Weights of a small mixture-of-experts language model, trained from scratch on English Wikipedia: a variant of SOAP for the experts.
Below are experts of layer 2 (counted from 0) of a mixture-of-experts language model. Rows are named router (the router's row for the expert) and show model dimensions 0-191. Each number is 500 + 50 x the weight over its row's rms, rounded and kept within 0 to 999. Numbers have three digits each.
After each expert's rows: "mostly gets" lists some tokens that are sent to it at least half of the time. This comes from a sample of Wikipedia text that the model never trained on.

# expert 13
router:477413491520460461378461404409436548501539529477547552467443435502443474503437414407469462587440412571494545512454566466520449561513524482506533465598522453483595445505407442562455508527585416556488488340478471530449555429525453530472564502515473457488490550532402391540649582528489539456514502522459537449509490506541453559522489532432521388459538474390508516481570477544483475531493525557457471493528432419479535508515505544449518500484488466495600548550564549473560515530479495480466460505545507546482530395519470508491433477458449542489468530466589515459522476543536546572
mostly gets: " ", " (", "–", " con", " dis", " f"

# expert 12
router:559543510441506575538401517519490574569501493490520541447507477478488579429452483576488414521482555466522517551478516626608514475500411438460543481507523498451439574492546566524531466440506483555458483539492477505541467447576560478528542517582431506467454459415520596565462518478538552504552400448537415461462562491506472448527516490470427510477569486457546423491542590534438444459507459459439448466581607475457458516503502538525592485480547558388486633528550414443553459569492469435384463585474569477461549573509457472507440518498519612491493470445498394517514503504541511466
mostly gets: "%", " first", " one", " not", " all", " season"

# expert 15
router:468490508520515531404497580494463504535536491509440525567420494455497542437532568617543503528474538400457482559456464452405453561565575575491538481514519466446446473487590575536498442482436546442508487574485524531457568484524516474569527578467454539474475519550527441500547405533529520534509537436661555554471526548442498549444582431564553459594516509600518513473558445565485517463474476479467421404558520555511530566445559504464498496510523441596448431517585554445437505456533467479528529514557448528441510444482398508452578500507521475445544588569441613446528505438492540557
mostly gets: " |", ";", "|", " –", ":", " ="

# expert 18
router:529525474522499479512529439550545456457499539534503490428537420505500614416390382557500617539557499553422574487577527584504557492471548574526415562471514565584541557514397442517475501547449461504538479584454398497495514496568535539485511469519539501442544440511493485477474552479502469421546484499436427556462504505516488524465496401539475514455399527497581491540537466455561508419517496518446485586445511549510594502538537446572515473489505520521448407552364484501494570478520473553415404508393466512561528460526490556506484497530476503565512452541383447592515555419477548539
mostly gets: " first", "ly", "ated", "ity", "ke", "ted"

# expert 16
router:489481518413582471557545508526457513491551443477536567420464432490475462476449486548508443467567522417564502506604513571511448566484367393536540543482524488511463506507452560558592480530434479552474524518534417515525484506531585487587435480514472497487450470419462564554481438512488538481548511429483411541465371648585560459548525508492578469481584514542505457473565519509465453525415468474480522547532559470419505546459455584549540452521505534468614512522524311527523493493522418470420494536487498436438490552448509538449509537475457533556521466496473507455502437469521503395
mostly gets: "ist", "ach", " work", " School", " pre", "ph"

# expert 10
router:445526516452430526575425512492589500550462519439436504623561568549479615476624606453514416459496527412419533597471454523566596564522541486546442429445465479443419431443486520470484472432472538435460596431473492564547558490419452484484520556431572551547440465579582585520440508593477502425406540566472525482553549499509486522496483563519442545542545384453468472465470450465468471576491560562479583526497445479487471496531498528460514507525490489425538567433498485502550432568472495509531519533526512532450510522492574527490533508420469505469458513469538462444490538575533479445
mostly gets: " Co", " co", " out", " con", " part", " pre"

# expert 11
router:588533497539593481385466476559459499433548563553616575506420537510534476483462454491508508548552488432569476495473491485501535534621553518532579482460561486488534500482537547508463456583594514560509557500515547546372483451505573553541561567552545588562465586491551544565512533505542553606469527503561431561487481440438422471507492506544494423554604486502564516496588446414453511457529464571447473464556524539484520458448547523452490451480513470499475437448521517472450501424518474523615575424500430485468475519561539393483534462551549548497475584569518637499536464491521513510
mostly gets: " |", "|", "===", " In", "=", "In"

# expert 25
router:559516438483483574454507484452471480457507547411513478584559452487493478524456469545524489609504483489410501544513528512412544492481610529543522505509574602461547528522412590553487500381514455526506423500448504520527542519613516543464531485507413448467531500450546453449484557522502429546560453436493501424417441544415511461490521462389494547509448549524402457519448401499526592521492480527490492420561462474606522552482570498493558488501469486487379483488510512412497545595524532550484552526509437507493538524463355524513422558648439510553560538479506448533464550438464537478
mostly gets: " United", " October", " all", " September", " July", " season"

# expert 5
router:620455417562517493491521500539558488577534493472579470462575459484503480445385443574528624556533538616495566458600596499457532437496454521520515590481549557536423541452461489498572521528537516490557577527470483557503543510547467515509464422477434436523520495410561530457465593482518450575565374468466348457516518467519556505569473397516495544484500570535499514464557451495564528414556436503512445443463531553533479516492546415460611506508521549590443489538517535554440534431503422486560448538475467455520516538532492471486467490520473415553488487516426519525516470453560505544
mostly gets: " family", " work", "ers", " group", " member", " area"

# expert 7
router:503614417504466531335502568475546496567507503544408492588532527493414444482493514470450479537519539426452530568420460525407434462460555575528473475523509466506492555529424606587549498362507493509504531398445556574520476603460548553598441477518447447470464519506511529549503461480462546457494532506527541548466488518512577524489558564446504554471475482571497439433524448518464550582482579462472514404530504519558533520566530468553517426530479489528523552449506559451520447485537433533489541591531563527472531516510373553448516453552489395474446551481539414451502518590439500509
mostly gets: "2", "0", "1", "3", "5", "9"

# expert 1
router:530487518560545483509568505521440458520541545454479552474443415526465488525421522546567571436469509465528456511602520500444538482515516528460495433511386505538477517481518534523456477471466514518498328509529526430552424542510406559486518435516465493445463540559530376529486399469422487495535537535471513472424425544406589548522552478565483542481429556509445463509507477518508526517496534481564452573546418491620575473434514533577478477537514575476408393487464407576528481472516600455446504420569440365516548493485501526442567449498449540493492503598427503520515558430466481514
mostly gets: " American", " United", " John", " States", "z", " York"

# expert 2
router:438530537532490488552531546565476513546477408538487523485529510470590435516449511485482607522443518550552608517588571457586518488468385516466590491447487495573494507464447382521503502493408618493475346531468459456465501517520517537426533483449455395496477486424462531521547514459475525531523528451484452432574447439575579485536545378484508575478413661534482486471549541560473444520532468505489444505569470506549522504541472360418590514543451535505465487505498512557484478457516501539455466502427535493532506528506554590578500500474471605563501549493441513497515522469562517495
mostly gets: "s", "S", " S", "r", "es", "z"

# expert 3
router:455512458560462487358494469383476538566459515477522568448419436481416454523504409422427455574448482545510552542441549427526436453465528502527522469509515484452626448494405449541515520542600377546482531343455534544426545485557484541493578494503476432475487505489436427532593507511498552453552525494523503512498505510506446554544493531425505372443537465500557505474595503568509489547465543566507535473516435471403474538539510520476564516519477439544588533497566557458508518505501482494416445538546554554470542452526421635485463478466503443485451555455476521488525525572525536540
mostly gets: " ", " (", " G", " N", "9", "–"

# expert 20
router:466604421549468534431438520369511472527505484551490501496388483523468403559490414471489439566491536484522441498462534622473578449438483555527514535549507510478559571498473564585521591381512436531446525464474467477520483534545555498548406445486428467429498414526520513533513392496460520492537537420612513552415407480552518499501564543463436526451474521558513485494511466525470594568523520481504526537506514347534544519601506488576413480505445487509488439503513486458518470480484445500542598462533597375498506441494400552556518457561469478504495465473474494517472524514425497461
mostly gets: "5", "9", "6", "7", "8", "4"

# expert 27
router:472591573497477528542491491387420582428508531557562543531413473432526430452465545414470444507467522433534530468459462490535474494540425361451446450428549477411503434496583476431437459424548452465510579542471566557538523435552536518503537566527511506476517594540464536542489538489459562446506451526501565498547508533558545453546524418562391424524526492527550501539489567487431483566582484521458534491594506506526483480440457526471500438505440548421455565446528565557447574482475533550510574393556467571551508485423435560505450416504450428546455477488554526454519501466574484427
mostly gets: " (", "\n", " \"", "|", "==", "==="

# expert 14
router:567507552436506524663396511449526544555458599508461491472432567480573544541549509496514504476433520498542454534542533464602446507449539470468528559517491463478481445483397407506428415545451557502478514561512424463582440426466453483525529462447505563463481466556534566537434579464480418468486492521405444466547515367521497545560459587530531487542557448498619522515473473511481458474491549545486580589531546390559479488559548489439425445549465499443504588543489466500502568578447454532560486478486492580581552472509533442543532547459473577488535493489459471488549508566466537412
mostly gets: " the", " a", " The", " A", " an", " their"

# expert 23
router:617543447552498555508475476550504480551486480392493507518449403526479494437458457544519597441492446544521423502634554472471478515479513524584550524487435507532426531500467504546496493576457536509526458494483515454473484535543455556516428465502479445482489423526593380522466402446460431498531580527509568533456476471503432515580523525510441540446503556536459487488442427415562535436437505467547425472499426493563590504422578485497471506512472440540464398502424388582516524433556545488488510561506435498522534517480448639501557432475508484541581540476413540569514604414450492459
mostly gets: "ia", " Ha", " John", " K", "ian", "mi"

# expert 22
router:484415535511499480549555584549521473477492488425458540418524445482423461574456516511537532486566435446570382552539541552494538567477492490488603460496414456485497529445534541477429474548467532506426497528534487415523473573483434504537395476469584495528491523525560346486517395494396451438474622524469559503511514518508518558450522479509524465491459452567429479471491472539451518445485558436499555551491421452525517483533564572601382504519439477463492483542460373612478535471549616496495502506515539400515533485472517541477572473417479497528489500561442501503547511414428527426
mostly gets: " Al", " S", " Le", " John", " Ma", " De"

# expert 9
router:464477612539468564571445556569601472449485502559525461478558510490616507528500424501529555523463525581535406442516536429435420388429497609452509497431498466523560500491395397444470496539460533601550450538449419504559500479450525501444478547469539540504506494484470506455468471462482484554540461482503516446493545375487447462486517581544461502545488453440537465480491600550480446400451542540529412592422460516447498532500497464462446488541547533477537440573460544448474583441487486570529501461446463519617509445544610399459464580494444493529487456482534436472552514509544536518
mostly gets: " the", " was", " of", " for", " in", " a"

# expert 31
router:489581446506431537344477544497567530586520490597484544528482494465443429401453461489375534539494539503502527530454505565401462456479528524545523491606553487502533527480455584536548548390506485505466508443500559559463471494474552505569430441509465422456482476463510565557523419453477462458488514465571507515435461529559501464546538464486517557426505496578451479423538463492472609489515538458465460455517475541575558511527558482538547463512465455567546558463577527421561427461450425551533552587523473504464516485531430511461566434616468496476513487455587443474514474618357498498
mostly gets: "2", "1", "0", "3", "5", "9"

# expert 24
router:510495568398492512573603499616575490444501526518474399533471433434538523497581471514546488516543572538509544500461571446433459490438569390493447432464549473443447489499536513497491427600451487488564526596546581524568387477542578547559486533567545523467463434486413563541510507526465516531466493524429543475552443471538486491478537519534508573467569471487568489470474606531524520436461538423478502513601570523513518521478554531425425536535588552505521441573501546432449486523542439555386385486477560498569503532568570423521564433498517555526534418495533444479514544522491523511
mostly gets: " was", " to", " the", " and", " for", " a"

# expert 21
router:544601433511471543521421520439437503505459490469457473569487489529494496534540609488559425589588511472395543524480528620511489524500549539517445452560536541467477473511395551532474519321518461446479497482468531483558497489563520491449495492540448476516501424518547532489471482576546439551534498422481582434512472541515563538401541489420459459475499466483475461507445534409461518524495488557427552454514444447525516522570491388507515525488474524464397575482563430396507580629507501495437519497515505450486534551451366525512407547510515502475523481557536417553492557416401523475
mostly gets: " re", " Re", " O", " It", " New", " who"

# expert 0
router:506436499480452538493592477520443514410534568555485556485485481515484560584531489492454467497558422501560412492443471517559452525532554538539527496539565525416541498518568417557505564575596391534472416509449506504438528434602570565542605474506428497503449595580540513549501522485478467557545535486451540566463438500427505572537530503558540530430562491464446464432470563476448443520479493434518516489438468483509430515472412498462480439465548457537482575356508486506446429571441507495502590484511495535423481532530491480555572539575463453542487439585631562557535536419517524563
mostly gets: "-", "|", " \"", "==", "–", " the"

# expert 28
router:580433394545562494527617488552446539480551402439484524473548428500452489530436402591530649519490490529554536546581580514494507565470563443510465579597550521551575547498483541554528510451482482494505479518426509386545519535557454580515430396478481473465501500493571385467480404546494446532539552521464461461394508547449460469605500509522529552408493502508510455560481498529553542437500555460431439473443605464505556474537579533569543425512541464537437507534480465545492470528549582456515508542470474453412552455530467522460531455550492452536468513520462521512522550400483512503
mostly gets: "ia", "ian", " Al", " Car", " World", " Ar"

# expert 26
router:469434551533499469422490511456449513508424433365455556464496503439412471571573604492508479552517495458526566586441531469484442516452520488590541472536421447453463445459560542505511481479519474538465551510558548451448527533455465431514477448446514444462513551538534440497506431591491538523506610479470549485552570556556564569404493600409472462603518495420461513430507468544487453498418487526480456476463479478475497547486446593473445481536486439421506531411566552499513421510532553465412424574552501536490487505558420518394567458400511390483529532495464452503515556591553539505
mostly gets: " ", " A", " S", " de", " P", " D"

# expert 17
router:457556512514482498439487564480523582419532513563468490567423476471532514438473549578517506488475538424425555512433373456419519558562514599474515442545505449474471456504558506533440442552408563418566539529456517542452575480494560547484525464500415581478467490577539430511517453521530535484544510464640537556455571489380405539456555431539569443549531502588535493515515411553453462513524488501448417401572441534501524539455518436485550486489512442565450433580576512489453463474557417481580540505556543532432495467507431532484512480513529519495551581522546592464505479417491532550
mostly gets: " |", ";", "|", ":", ")", " –"

# expert 19
router:499473441525548552519472542537380518567489550504445557500490532500455468479477569576567522487528559425494470529438533470560492448648491466509431571480540468452459487423498496533603507343509486504566487526524564532515470462541428560535466523516475411468455508444557587528427416524491434520501548502647525535487464527506575514425551527484499409477547414544512443409430485516528562422521427470471422476547547552527529520460503536493572495552581490498483441528505396443503545444485432550372479557486435470442514490542447536462529449529537448420517446455455494470492512546397456467
mostly gets: " United", " team", " season", " American", " New", " University"

# expert 8
router:429460439473438546567417517492579466516465507470446451569546601517518563471618610428523388436450518495429526510500457477581528543507522493512498429508412450503426441445460502412460445465470594503423544501463506530511561492382431470435484499404545587529462476573527552472459520575478500446450529566451514435566568479503506534510440580536464566540527375400465542490522445543438459545486545549479590537520481468451476488507471530458476485542470540402551581484461508501522464591488585511572490531546473518511551554494598508525485537424473522463414470463485430453506534551516483458
mostly gets: " de", " No", " out", " f", " Po", " played"

# expert 29
router:395455486574449441456530586466416543432485458585455473446562470471629401485430521561544531431486437547570568512545500468509521468534349505499611448420494458534460522465563466423498514564443550394539495507502551536543494514513594531464408491529448485494490507474453499470470491548460578411532421444479566537446567602545507469525542428508507528457471527544484482510431518573491466588508478530478404416509499518537536554446551477435572523491517496561462467542566572574433491467531477526478455518419503575552476527525500541538499491501491393516486535563624555482513494498569498467
mostly gets: ".", "\n", ")", ").", " ==", "),"